Experts of a small language model.
Size: width 448, 32.2M parameters.
Below are experts of layer 4 (counted from 0) of a mixture-of-experts language model. Rows are named router (the router's row for the expert), gate (a neuron's input weights, with its number), up (a neuron's input weights, with its number) and show model dimensions 128-191. Each number is 500 + 40 x the weight over its row's rms, rounded and kept within 0 to 999. Numbers have three digits each.
Before each expert's rows: "gets" lists some tokens that make up at least twice as much of what it gets as of all text. This comes from a sample of Wikipedia text that the model never trained on. Tokens count by the router's weight.

# expert 0
gets: " the", " a", " of", " in", ",", "a,"
router:570466503506416553613530449451422473450486532449593519419518428455469451455448535492475523498540575485549579512553477497529498507514488448522543541474496582487533469538492487425494504512502549
gate0:502465549573493495546440488479511514478471527560489506466507438505426541448571519516490511458462535494509500454461487587507517482556488500490451459467460570479585518531459503560521582482528534
up0:491499511450482477457541494557506490481472446448456479445555491486502527503478456566485550493499472492522480514503423446497472448522466478548563440531520459503522544405529505509497573505464408
gate1:493476566427488485482527522448527477479496534550544524388534551494492453526520464510514500517445432487469601504494571578515526535478574525538502518535527557457530564616438509569516444483512503
up1:481538506468465549405480456520503416506547469618479546505488589490552522549505536540509499475481442484536505447435527470420525501424515477565564422461414475477479464469540520576472459510476468
gate2:466492485495503478465540553495544474505574493506516528453496504527495441484480479490507604438514516427516455542515557487497512589491579426481537543499487566552468513497522513498597487501501465
up2:527511488480479503500507463511501486459464460526571485415502442511463578469489507535595460538504452499534566559606474505509456500459553420482514523492451556538429491545476513604495450520470522
gate3:504466441517524514510572475540537517472486594487435477506469534488513501589509481442513493534437590503518444471506470492548527488552558498483497493571477513510556520481518493510503472520442491
up3:557527544497479515506486469523495489497554503552537439559508542534449557553494512458561484539510515533456510520531462525495576467460543515422465480503510484484469479548459449495481518512550523
gate4:533505472536560458507446479463607558494518509500512516429515440521440514533553578483477428428451536460537496447434487544539543525551531531452513541489522525505537496501538573516467524430482451
up4:519464532475485582480554478482523532492508583494509510481452467562567456434505506498483482481523499495423486517505518456494440491504561449536479527519501489422511553491481447500517529503501533
gate5:558456477425490527491515496550485489369450496579495435471506493538538464594532469508479527491534532567567507438403467504470469511497556541453507489492471507526452438488488470498477468473471562
up5:475466510570555508505414508458516486488542532513500546515429486496477477551570419553407479507512486475503443490512422525447532492525453485550529475507499488554466490512539560495487498542497495
gate6:435483504522563554487510561498456509497532472523541505529508457477525513507514544535521498416487525488529446464453511505529555472418474511484486526461502483508424508457465527488494467485507548
up6:549551510447466476497522517532497500507530471524467531458524516505504456472513467538540530422502507481501540450507469551520530508538505476474543434474550502508459488434497529462441503419571506
gate7:522468472442457490489527520543429514503503470522485520513466457496501493503452558558482467504524551566458580540558526564515459583487491524520523499461468458520476492418480486532517450437577506
up7:567512564570479505560514468465529490391525504570436536531464467549503512483568464520444489529546530549523476452490516502499464557499486457498529523545478539471552555526463553441489612539547517
gate8:459533515451536510545439544465540491450522520506454500502491515489470555502580538515476488523434479607509526482488470469572541585513533496498467471521508501452535474514483543473447483431506461
up8:464481490480455478487487511564526557528538477537475526485450537469462506506498521485539574460530513500481511586487502476540438552509432421512517538513439482549504528527488532481462474542553520
gate9:479507478537482539441524495535537522579528558572535469553465500503550489431476460395527531524553486539499532500538525505443553485497474531496517527496495479531509518594538425544488561481480460
up9:534579497451532525564454585476530461512488501448459504495522498455608497537487473469533496457551512416468524536488475494441481532471443533444563543534423476555460469463485446548493475532471503
gate10:451531517524546557506432472482508495492559530537541503542449512486519514427449493458507499453546460526484412563495521466478534465464441453505506522568557438539481493449571500548532474442476565
up10:478558434618503545576509511557520500528493518523540453510514487473560476515501553498503545448513481493481524512524509495516560486535471468460474465454439462441439563557538457504535487477524491
gate11:485487542527429439494492481574529507481488518382531525494492568505474531490515461494527494516437484540494517504447577485529456522476524476558525558483452438518512449548516540433549580487413483
up11:469467516460486515477489510533512459460483493510547538484563460514550499435477511521517446508562486477540564473485531492482483523492495546480509446496478554558477553459506501545441515475507452
gate12:548499537514446494482497463473513521468522539533472471491524442516494416531523475502469424576536516488520495525564441488523470552520518470443497549513504502464610517515475491504451517446474545
up12:502483462424478469484501490514482507529450422472527547573415514520466475513498522443513530509553542468478400505550524486542486512514571476554468522492457448484443534538493522444547553476470488
gate13:537470570526505533488510499507481520473500549481550462447415513530514495470551514493470482482494509563474453518428399448451449458547550574524514499526499508500491557491534530465428504508498538
up13:571509449478491509524481501493540489542456443511457519525539482539437547551465532514549432469448431549494489435456488543455482552518487516543467555499466535528464494459526506500502488441548519
gate14:547448514617492451513483547526402498559458455533464517555457520420508563516542463508532602476525481529487585468562515538509581490480515562525505547481505461474492461450605530512500601499563447
up14:501543458481485509564481500530513530525476497494558380521550557543469528490506423494534502466572498500429553447530481495500561484483549498432518453555413413423478533461457482576519494527460463
gate15:618504486471574532515535506475491479443473517527503495504495481458550513448500481499443518583514535473479570531480527506501475495480548451500446503499517552444506447517533501370453507464462534
up15:535449449516459501512456496507577468498438463461428567513505488548454471432476493478437494566533541495437517523465502473513448499538494449453463491546523502539541467558497485460459508605471489
gate16:480526538491545492516524580515485509482547517460507509459508433494495455481518503524523464486527521578534488480557448461554554369472488473482580562460468452535542498447493515464425435479516465
up16:489481525515469510524522548481557472489455508518511450464455479516504427485476543470418537570517573507525570556456501450524478543569510392479552485536463583526499503559516425452511491497419450
gate17:473457506493522455462505509475501474509491470545547534544492507537448512501424503502527414525519509565502514587534459558543392479476465473445471525464572477436522475470444435475585533530518523
up17:483540508586508524459464452462480524480453518558489523583526462477532408526504474498478492515497466539516484471507478491479468500556498452509523463524502480484483535530586498481521444477484528
gate18:544530502460438493452520502522517480504451477473538491546505542485574535495501461452527508431561513509517511542535489475551473523432507533465486480498482381481559507470490557557532576558471498
up18:478501558566517512517465568540471499544522457481513538498535475557511501484501452562509511558578543446495536466531424442500545495517485535513509472499497436486559549497508580456494508572469492
gate19:425537467530536473452571444489493471440519531538444488485549560454578464454421474481443551494395536537466474474479492484467482570566490434515521554535483523513499544539463407470488512521456490
up19:477454513520446439507559531438476481497468535475493480554478522499517452493467499530477515455415516509486478477509546574528483484499526529557521518491503459520473524479538538585479461442576538
gate20:407495436449482516565542521486503499500420507455531491499468487428615510497518578526534503476522503483570494495441568526503465401493531483504476461455550455490469505498502473485543497475478488
up20:558502514500495412488400492445530511486547492526453523502477501467425496502460516527553477443458500473416498506556532420475503506522502446484579469583515521478520495551502520541539479440475496
gate21:581478456530473493533565474451529494524491482530468477472505551476545541501538507514448553502543524459496471488433461487566483497519458476501612507490595489447460484449490503506468476488537507
up21:495552464505540510457457508504450471469447486435539444501533479513521498537486528499453480525494444524520531495502437520501555482532453500520550531476438437445506478498481485531464538554579467
gate22:473424482514461488499543456458453541516508483402525512490486508507493441530623586493484427528518492504480455553491627467492418498547507495554488501436567489501570443449530541475540431496494468
up22:533489484463449524498454497529474456465510462516535511452403480493526462515565472500477478474498566482517485495414491528503463469549514594492554424612451455554463557496506459482509570447416508
gate23:488456459528589480499527440503491485499493558606544537467435530423447463482472431494443520480512481492551534466509537538444438488470497513460474525497504597510417528419483436458505488418454499
up23:422545479468450491450472478501507407515523549566600533462569517483506500467453465496527556487525509544507557526464534501503494548470483426433493582525439521435495533528538465523455491447516501
gate24:445529472513504464523448538487521485479574512416521458521475532538449503498477450522503491508501560511479519520515561443495504486494479500512455477580542486504524504518575498460445553517543541
up24:549452475472586433475496517497505514512444424436496448481485507481455626465499569507460450488551469476423494586453432431538399534496562493498486493539533500465527488541501541468449521566590526
gate25:464520475510479458449522528517507457498491541451482586515410536471484539490528533521504516453450484489498636504510502546460532530498515594586569591457498485513521581459458484531438414513574512
up25:439448524515565468483459487540536467490580474497411587530469435503479479545509528508464483457391510489490501576433562506488498562540440596561495524477469563581528534533499478538511478450509541
gate26:527500457567524534476497542421499455482490572531544530496501548485483527484433479498515521462445534451555497498485567455481534493514560535523420452467493565449458513431480526519515445502513581
up26:442433449574501440492476506526531498503559580451544539459593555529487440494509448478458539481495495400516468508473586508486502537585482474511517547494493498495484416567523470468468478478402466
gate27:477560528469488515461494492579489513536515490482435512564536516514494425553474450502520574598480491505480493476541507511474434546520484455483528514508451482469555465548503589515508549596453521
up27:493475568498464548471459470532491474496498544517504461531443533503537457494516475491474486473526518525493450479483501433507458492489470484548527417506483491478512480515553512493450560565460497
gate28:510553492550505472503499456518439479522516533544509559460533441455504534542488496468489551430476438466505567512522391522441517505512453505497523514459519559491500526464478493515478563508488489
up28:558520452506522566525449509488445509571571489492454476438472511533489603447559464552524518489525506495485432511512544439478585460474498571448487467480500462454436488498579545479507463445499572
gate29:495477565519446496574502516529510537554501485453521495484494500497479520558488511556519498453486486543444488492482532524515483490488539508498485463505483462464482470513541485499518471520555472
up29:483503474558536482477501504532546497478513494468477560465493472504460598458523479490496473473489497495513502576549458500444522472504527537477527500514520529568563579479590524517529536536453454
gate30:521526505520452475502418508547517449520468463497565504470478459537527453467601457461510478485525494493509423437525538494517467539560524470481551492515442483547479474506620503477477586519521493
up30:605518546487470510453531517480521514523526491516485497502398493529478435440594488481444519525492483448486482471504506535573450502514458532478527523495480425560517442553569536515519548504472456
gate31:532568552469511488542465538521514489507542490574559510542546494418536536489540453480430482483438509572506489390582482527506520483517515497498544505492535481507536478524485456480558593464474485
up31:549520515480528527454455426476510481493559475494434565501453456491491496574440506566586537511519510545443439493549566509519466502500521506545469490515491464515494440539440513536492532461546541
gate32:527561440461451499509458443535506532555502505521500532435524494549432517521462434491465481451512519494466484472591502472458431501543532477538491421530473476492534523505571437403440533542472453
up32:496490436580511526492436591541545510397475521442529533568430520459501518534449538496478471516487462524514532515573470495512452479535453599518434473523541544501513479436541453466442480436491476

# expert 14
gets: "\n", "c", "g", "et", "h", "ic"
router:534476488453484587548496521471478513443516547518537469473583482479490411512526445505453536463553566534517559510517519489522542471491574562522425491550427511539509444508467474495507562532487486
gate0:478444476520531444564446504490502449488535524502510551514532403512470565438487533477474495492485492468576509447478482563549551541510472493544449528525452545535530473492463532490447484453545549
up0:442545533494439474515571493509543527474522463506499487520479510520505535501460444551437540522532503588524487514422480537422523410481497496513520499525514527478513507464445525421453578513472447
gate1:520516532490533477520492479467535560548540448510501510378487528468477456500468471558517547481477490414480512534461585511599542480439494486491419463477527526423520533543474472582506550440503464
up1:469515501510496489450501526472499451510523532579472520495482507452461493444509483516529518466518448469450586492522518519404545470437496461516543483513449524550525412547536452551473543476481524
gate2:479491515514504484457523570491526571501540430551496494481429540533486478499528479527480514366533477488554473563524456540476487551483578542519571478454541606557520567433461563451527521484577509
up2:489506511471545502508549526503510462527482506499520530454460393545470562533464447568534466473478494524479473575563483508513512461484528515483563513456506462499447513476467427518454529507484473
gate3:491414506516508492519560507558508522496499533560458464532413538449513527561511467479509467509478507474557452527435494514510513431504551526512515493577457509541534512479531527572552490530513526
up3:538504599461455575461488444540509521496563514562498472488474500524500586573510439532475447504518498517410562524510523480502547406503522454500503473510439486461459401523464467512541497578471522
gate4:536489506454547507439471440472607561496510418529452553445563470472477488519566482527464444497479486479548544514450453536513579469517467483483550514505539496493494552500493581564517508486491477
up4:524511442516461479454470548530489540472517548524495520500502500553535508454463503494486434496509520471455491539508451456403418531526506521481454471513421480478451520473498430470528515545534503
gate5:516442546464552526510477421568465527496490510529511494456460458519501469572556471564472572457602495554510488484449401495417474471450486494504531484509529490538519451465524532512526443499468492
up5:494489556525443476523486496505613534468470488528539441545457535483487505552528485442434500451471499528504444500509449608487540472553500485538556464528501534506431431571539526482537506523525458
gate6:435480510507560578468507564537511527475559531533562541507449519456495480526450596559519500467504502478499472441470425523546544497445475521497519481474508444536478458413501528480512505437454540
up6:469553505500478455468510564500483473524432482518499453459580514571494463478505499538574565422510549501421512458509524585504515569486494456511551482427547511436446492471501575477496490442510502
gate7:543480499471444535507508491504444516481504467475517495516504442500446510511425556524492462580506583490487549554481530488555528484489491472518530533516461487480487561376503471483533499449580542
up7:451510561508508477479528446407540554447536495487505512484491456533552486546523562505475438480486572524602535457489526504575446505476494511472536533568539520503571514545504477434509546485549487
gate8:498536529509477525531427487494563452453568541547490504460502548494494541464558550531490442525426484575511529499557490526520518560528506508434426446473478512498515516549484524582451525422502483
up8:486508500523573483540571431531564572561495499467523476449443528587476485435523552440555472444550539567531458487504423444526435529546503523496464517522495485567443552529499474521474518575519513
gate9:456489514536427505451539467447545509578573489532583506486481456534502451450495474400480515535566457510512532603511583520514487444519461538455468482547482546559562462612527412503486492519453496
up9:491629454481513497519502563544500494545551509476441487461506465473527476563468464523558521502495493456447546485486495573509426463498444511436491519464473479498521494523468508454442460544505514
gate10:491553501526546444491438473504446546486555526515510462601540447533447522456427477486494508576536480479464524573496502532463486485461432482561469530503566493540519497470493522515562552551510547
up10:436490391537542513599522498521497518453549513561503461524522463445501510463590551544504500469475510493472452475504515525470461485550517486504486479508441476572495559534543497504537454494552508
gate11:444447501554431420487497475461570447559555486437558543537483435486502539581516494450470489515474483502448491592388610572500513519531487523502615483468507467538511552504484520507533554459459536
up11:534461437522494505483453453513544487459552562483527509436553511502482528386514551553567460464571488474522590488466534476493445467570536506508475440488501445523473537422537545520439491522568466
gate12:581510527454540529466525478468509490474518529490507505515400428540490476494536510463450502551520518498495492484459481524522513531527516454434445511511570493448534559457454496530500538447476541
up12:435493460524445545425505552494597556436442453421567509529498484490513504493516492530542456505505538545516492481531542523503506530511562451584496507460426450485467514529515496468537505433546433
gate13:592487487600532563532500500547429536473513476515469440486484519581487523380508518527517476502544548557403531472509459512483365521539557547485546475487522445507475503536531550472469489453506516
up13:554522444485460558497530458540468506547438460504482484463553502525479514521472462568593465492571504434477519500503520503446486506534471464463485500487486499532529450448475495517511522531506510
gate14:486476414482505427463478468469446528492501412548495502554485525530520509482593499458520604484479469507502575532512539517540525507472454550479528494464522526480575473542549511597486548442518475
up14:574542471527534492612497482482493558486481495493552435462528531567471502494519385474507499520543516527458486465499366494548553475543517450462490464518374446411518541507512466531540520461383508
gate15:470474550561457477590494473481533505539512505526522549466520468430509501407538552507435538533514503503488503535527485499474468468499558482552548509526535559448465448500489532409584467460467408
up15:552514514510444522456470489517559497491412405509464482584530489507497461476563489487457560466525512508420545611478502464510427501502539483539496467541494451502500480529477483414536477537543464
gate16:490464527443490462486494572499454519478506502491494543495429471509522508544481471516531498449541525533447473534530493432582547472478579480446497510509517486520521495486433491529404472388459484
up16:473520568479441414515431516463570460506516549529529465522511424525464537507472510494448519523473503488505580532442552524504489471489482447494503533551468485441516518499492513478545567483454523
gate17:494493505521489559525476472529490467572506489507509535514523453540452528446451514526488443535487512569500506432539457589511400415463512520463426540489479455438477492494475428573563514530477428
up17:490456555539474531512509536483467503517521460563489531563400489526564516522571440483447400498493491605512505498563487480472436503498439511542556526531532548421473499525486456449440495483514521
gate18:416496478488501525508508511535466475519455480481523471511528538500584492518494518438496525487537539533502475455523482494535543579445499518473495465476461462502524547536546502553451509520517524
up18:429467510535467516523482571559484572483530518465543527495507484531512495447516523515499562572502526509467473460414534528511512532465539489538524459498587476549521531577529533473557509506540448
gate19:463551500506528483438497432502437464514561507588460529564486549464512505505460475529492488502426464487456495536532507460440529514579519484513495488549512496505503500556485486531492559481482489
up19:503485584443411457547511534472512516468420574505535506466426508539535508415459462526448489494472552545547479572468586490486538512475554488522466549465421522564474536431567536510467487488507536
gate20:465454466465465456519556531527461490531494493511429521537545495495515489532505532549493526526482445495567552522446618534498464442534487569552483459472449519521465527573452564502465539477479525
up20:430495419496499449469424542542493498535473502498440544492458539457453434499427460532520545489526524545437503469561541449445518563524493460540595440485460521490533527552468516583569505476535541
gate21:510460520539419555515542515487428558489443456542491543447478556479520559558552487457440532545431471514488447453470464520527533524475507492464571577488536487565503496518572521539462561447541429
up21:544484487451517487487517447521427512498470510463521427471500578479499513531512463510440498480495497513468555468496513578507498484587487521516502423521485451410462451495499480462505577559561526
gate22:464421485554421494531523451483509502433552533454461531484484469477471457533523575496491498514515469478568478500493607477451475499514508537549446503442474459499541410444507454480442465508581476
up22:479522446520414532478512504456508455545536493446569539514484440474513491550519510443486480563491536490526492536397441486522483467441433486400508500547491467538499504519473480534525548503464485
gate23:453467535535540572483567462404470473475482504514533493508457438530473477528450422546519454505590494549500484491562527553520483494460461523460516480527447631487488486465510450486517491441503518
up23:446559491484472536478480483511456475521485595549571512468517499533522539564489446530496530478574579548501546509436552526512492514457544488469525563478457481515504565516489548476501469544541546
gate24:524554465485531457565374522442555508520534557411521545587472459523477517504509456537476490489450522515471506469498561470477491500524501507489487479571494490533486561460525499508482590506486541
up24:510556455481550439489483537474449536519459420441459492453497492444506558463480538553511496499545481490427510538527495453524431539498523463487471576514563442497533514466510538456515544559490486
gate25:503489551528397534467476515508490518500529465476488543554407529466526522520465510475443531483418548451453524548480543501521512433478496523551550530488503447503500543434505450516515478558529417
up25:477452546482502459445483458493473505464544481405464589472447426565467464490459502496464499485434454501548518511445545520547461549518461540548564502479512578595548570515484583505491509476443521
gate26:495576470494508528488519536451495424559412559523477485551518480549535453412462494478526471423463563458534542439540582524491585498458555459448485479441517477453440513403455505436474516522484495
up26:485455523487436443557481491506543499499515537470518518402531534518493466437547483475498521457516549436477540485458514498469458546550485467548481497470439502459517482544471504501511458553435503
gate27:508512534478521451447425481523513523518455508506508523576583554478494519478461496527559516501580469508505491499503584556496448529483514512454494472440517450515543470548497519423506534554439509
up27:473479518444543516479463542516482546528522530511552489508439507506509507427517535455421526491577495526486436500511383504450451525451544449472518405519465559541431486476558539441459476574435534
gate28:526565468539449476526484473543502465533495516552506477502515452442526490515543434549499519427497401456492559475502481509424534491527470479476551461447507492521493435437454470545462528543567540
up28:578559430510547477542449430488476422520497477522519530503495506505503515481551493433531489506497470508536442485520588452455526519535527526468470467430462450505480454454537460507575476491452542
gate29:515511510448433514558524516530546543463488446507497447520551480488506478502478521475508437474490466520459542440538532502517503513549525511410461494503493471426484497538496486536486436522574476
up29:549528430478581433421484497594526474513453491493472637440483528501457532424518429456561532517537489420444599540530525526512476537488504489561507527568529403509493524532530561534521601573489445
gate30:473483534535486508483409516501468448511515510565534467501495462530497474396500496479508438499532472424587466434531503492488440482513450512486492471524485494564435481469622482509532509515493535
up30:523522553521494534430501542430522447501470503495471495492480481452455473372496561467496480489553444519453422511531478528537516563507452520472561591491499440508494434519590481503506510507499595
gate31:532521513472417423511492544496530457500555494509551491521501485479531572480510468492452495538511500503469548510501488525480521499533507492457532541521539540501555437513510486488541559459498481
up31:528464529491532548476434456525488512494569462479445525535500479481525468588448548554549462507454563504476542496539563527478478518506551478509475500535502470474501392473455525513473507536495539
gate32:471531443462468487510512504532548482583488467504492527451503465515474455471423539497454513485531481458497502505493496464503432407478475528544482492490480562544525538537503477464514564565486545
up32:476543486470459504433431563442571517444518432554556465538455513472557485509493465543565501546527455464478597520503457526513514439507499547543431496431487516562493477378497471493504447472517451

# expert 21
gets: "\n", " |", "i", "r", " 0", "\""
router:493519495451500506556456438502493465486507565580457525488547458461484511541573415559507493512525501554457548547570449503469492494499552465515497448541438480489585459485475561521516533482457436
gate3:482443512555433507517567540510566567434504481459354536525450493480482564589529514471556436480443482522494498539459501533523494476483557541461539458590494492482547493520522524487489485487577506
up3:554526528459439530529442517560534559492566525528544424537507504512475516540464449542565436496493515544470522548514455509503576387505516531504491466487460537472495465496456474494535489536530411
gate4:564476483459528504483470512440529492435517489474497549393553469484452482535542556570449500510524594475549532501402483543496558536575478574500489497465450540457515546501496609540534541513489455
up4:461471520515525546425504525504516473458476537500556530468489498538508482475503521456527471508491499476454446498541505493521423547514547448476443521534537465519465480494544487524446489551515502
gate5:528455490417516553492439420621444496391504490532511523517410490527498524562541501476432510534580491523533423462463425523467441504450556512467477492500520494507498446508502491489499487549461518
up5:570539497584442464514462503454583435511519498488453501557483504527471441562530454475409530488466481440465536435540455552470552418528506470544507458457526504509440520519469598524518499564527503
gate6:463490499508508531439525536517486516466518508517487508568488500441564442515472516572571478522542545515528435467488519503538538496390454471510544502490533432477456517507496571575527488449474534
up6:500502524444470458525519563465543488510443509545533455444535508534512447572444482528557490428478487430505539456553521583488536500519484535490492415482513463432490483449477603482475497452500538
gate7:537398514483505492513621506470518527469493524524548486481518463497426491549447577530520546490502579490468566506564486529530491541479529454512498511464468492475535545477440514470540511406498470
up7:546491563562506516543509517468544549439578511522483561531491446565480559462542524527404436503464493543509470456468505431574456577454525467484550612533532487415574570563501500402545549453500479
gate8:488517473451573521536490531448529416489465488427532529521526495418506531486582490542549443528467482588529485509511454495543566438461516515485449503518468497473540484530510547502466531500488502
up8:507517513410494428442506437503499517472468495490523523534568566515505452494571514518512555488554474484482513571494480456489473570445435488543531578558471471556515461516475490459433539520492534
gate9:481557503556451505438482456499490526568480563539571425547529478515591504447489450477535457552543488527531559530555525468462458456558512535498466447466524494590512510548542421522456513529486470
up9:435566489475534515499465576562523464503502514455489492472577446455613518499486520498570551543491510439549476583518445467481433455438419508500526542431513476574436445486467449593572436527505510
gate10:513490493594547486549491437490513572455557462514500543532516528522431531478408449470553505554547524464462440514606429502524541497494468480529508478446597503476514531423513508476553508544411470
up10:398476518567488531572528477530544468509465510507504435493491500559494511507557564468487511407523474448513446458470504540451499463544472484513474449475447462502435581488574492467477470476477523
gate11:533509489531495497459510513527573509603555453454491515547476457492515539506485506472488447450518527482405540581455527499432470509518519558542555508440511460517502508518518423515560517509425562
up11:508441534607471531487482540519507522431528480513505489461582423494543551468529514558483489517507492457566575469518507498541477477485512517499538513483504504556495581412420546542499509464517458
gate12:542509535456500506482563501364561450520500537536453520487505462542509392578505431500460424515530499519504496545472503478534465568518483521482463543567515463457557495546532538474483547473422518
up12:482463449500455494497547411525503533451441464507552562471480479507506457502504475482513502446546574509498427501593492431574438548450511453577510486450450535469523528485475463467522543533571455
gate13:507470523518582522493512526476543533462468509462500459488471588558479540493469508531492503526498508537544469521474467455495510486554587511502420441423471493476472513497540550546447492505512495
up13:522534416492498465519511535540522499527462469440540505464512494535534570500422553541519439514464453458532464458439460458496519536473493527572485535489471476480532478460539501553439490533547478
gate14:523496482553559488495443463496467489472464492582524547567540535435487532501548455502504580540510516508514540500546446508478569471484459554515462541527542494478465446440536471556480500479470497
up14:493536473499469494552493482501468552515476469492554446479534526588418543483520477454506588436572558531527542515442502503502550456568474468458505487504504506446495472467409430513522494512514546
gate15:547501559559538557549604492434509477521516489519518500502525472518437512515540497587383460512480518534456544531575517456473476488522491487543460438492499540513479413470494542448515466490519488
up15:535472463510491504500509447438527514458392483477474475531524537530481443455520466528461560536636531489421480572464492503471448507523446498567489454567486407490492505479530477440453503551501504
gate16:467488576509552553551501551467482531487569464490580548463528453492457525534563460571444435434473532544466445483519460452538561490440527529442512550462538460519533479442496461449464507417491423
up16:489477515521479444569442487526542425495500559588533477475475488558466428500431472529398523590455501495520608569545538450501501544553532454492590509541479542468532488513500471493548480501468475
gate17:483461528519512476473515499539549496542521553457529564497540410522543534486495506501539424528560543529455495537537481550486349466417505464462495562437523459516441460485534501428514532493466469
up17:479481586535519521454478444486462531523487523524581516529467517510477501483511501426454497507476514564499513534439492517502440455456474483553500502530490491499520534495515515499581482508525568
gate18:496537464470484492473452494551485477542459472478545443529544507503604514497457507509540496525523589515447560487549493491484445573486466489448483472497458354492474444451545575541423496479574462
up18:475467504646461539532521570524455533477559521432526574534480485488484535454502501570468478561507518499454539429497466520475584523492495536472498441414544390540435559482505559468510469548502449
gate19:395530519542516441494549507484508409516489464572503497530524581500541428520481505586497476557432513573523471541529495483411458502502508479475508503484531480523519577535462521518476526523505404
up19:487517499534486472532507527404562545479489538462511482504486474523554478481393483536473476525466517440499554512491581594484511528543546549492482507462493513523493485467498507474507527528522556
gate20:420483483455497495561536500445433514527447483476469480508493487466554493476474509506533477538439525476573472496458520536443474437521489510541505466464493515493503481537496488486546487479478530
up20:472516449483502416478461507535534546496496479494504493473454472519456477439439488490464529480507500449396493537498555442500553496477499450505558494479499532515557487522487450539467494439465504
gate21:548485449493456524549548479505498506485494495553487490409408514525569520440564538497512511537502505538504462416468476500494514514552478460527576527486502533398543477544545522546474518450519413
up21:491504477498486498446488465522498496508478478506532443500462496487500463443498490486472512476537444560529564469464453509484499472544418468525515493517527477472550470471513489500502555554507500
gate22:454492454513478507520486460446438517498511471477553447536553513482508436568518512516582453485524457420503490463510620482433537511542505494477485507404528511480507446461503534545523476431559524
up22:562527461460450465415473491548447449459520478493525537477473484507528508571544464492507552551514505490517440445486439515526488472523504485480538478528459456490494515489476480503526555567515478
gate23:488511468563464521497550522404464522518531564496508475491500446492429500515451508467515456491495548518560516493459499522474482526560492483529544527533512537485445522469543460529515487508497459
up23:499493572506498543476518493512492529509569538582541525475496496524534490476530476532530506480589502523534560459455575454527491588528558416428516481495525538432481514564549499475525431540495528
gate24:524513446487496496549452498532537512446513488416540503570478497560480499531502450463469527428504554458488468527472516431474488483450504546497496472572553497500511551504554476509474534494508500
up24:470484480472573475459484473495519441547471474517502514472560497432433621526509514512520506533490406512418497535527483437572476482494516469510514529480539394539470523509501568484474558519472498
gate25:488484516557434520473478471535494551532481450486534544477412493502521517525498496538486526435502534468473563599478513530477556520452425483507593518424512518457487531428429467464553512588578501
up25:427464593527558476511462511540490481542544424436469572568424442482472528586472505526466472508435479478501558528498503563561468568515396518543523479498520486513430524501519514422467524538450473
gate26:520485361493487552519483538449497402564441574504498476512498508519484478458404513504535481554498573460528529525480555481548477481540577530498438454510502478486485568504529554538497478414498560
up26:530485496643489438459452468508504500498469546509486531419545522510554492484527554424496478477512575469461523513442502471521497499637488423525516450509475471475471465545472531509540418489458470
gate27:527539461443477494462521470538520473589523560507459522536606632503521470502447449477464506566482478497512465454531546463514432546496422492522551504519518522523543414520529557542436513555442491
up27:542531484474481521487493527505543511446506541540460455557436527525500475523541504481390498486543472546458459552471522470502480478476511446488507475579487526542495518494502615441431531513451498
gate28:492520545554476526499502505599472519542462513556545538481475493429485508536540476494539537474483445485474529512490507561425534423504416499510466475390451499502459499437490526499521522460490495
up28:624502457545581517582537446517475527458561498431483424466494504525504534456523447449546554475496472559597503524445553529488514541522500500493478503515518484552469477469522506551507495472505498
gate29:516528506511451494542482536540470469585549519465497461469542472487439530467484504566464437499483531526425556468532483517451458541500411538433494560475498554450535488532496451499551485437538502
up29:485542420504561450446472527489576516548450492481503570457535543556495581510543444508519461488505451486418568546533595497419499504494421518506542542547507452561491598508512554481500527486448470
gate30:520495505505478500508453491480484430485482490486521460557458522494484482461549508495490398501539480453547439422500508504477518511519511535504516423470461512553424541417610528483502514547534499
up30:552525500516462481492497537441568537425553545507471547460451476495502434437550518492497488529494494483520392469504509547489510546480469584519524511477463524558488499493618488474496524437492478
gate31:556529594451449550522524562496481509514499513475564489474516458431484532513496496510466454514469532513503540495496509483467504458491502438512549556471490577471507452476463414551539567546495493
up31:580533550507542536493459457485497536449483510438426489445543451507538469577499521541467507477506497510444511489544553524545457524495538464497480458493528511452483451503489536496456534565462520
gate32:533510511539498495528504488553528496636444468525505526481537468603442485434450513521467468482501509463519462560501477439540460469560562473500520527484470536536539466579530460472458500559518503
up32:448538440526524531477442512500491493446498469518516537520482527506512554491515503470552527476454489572508534500495451522559485475568538514554496468527471525515512501460525464529545523473553366
gate33:429514527523494551530507471507543478430459397475510477459499537495527478500462476538417601502521393561459474501473503455467413542469531615422474466534539435470519536531473527548476527494489518
up33:485547487534481543573443464545514485517505509562486485511519430451517519455495523519482526502461484532610488477547500440485512476496486503479604566510466528490529479598394519561486517483462484
gate34:489530493465439449489456476515519424518463525509498528481430479496452538490460468463615508491555459498522526504465489488483495499519532554503506550513497572453486503495433466479515441524532479
up34:464593472537528533564486561577465501517519537507528420490490519438559445510527475468517592492455471456574510495537473467502475491477479524552513416504501533501535441495586512552510493528423460
gate35:540568523451519541408514474477478502485504537548549532465434492498536555438497481543566411479476492511520479526462540510517454451437467506471495533539516446490487473433496474563528535494466534
up35:519517454505494497543538555495494574455461514443556522483515524545564459483550544482529483551525479419432551545474450505494435397489475547516450460449474506590511557546436519502512491441566463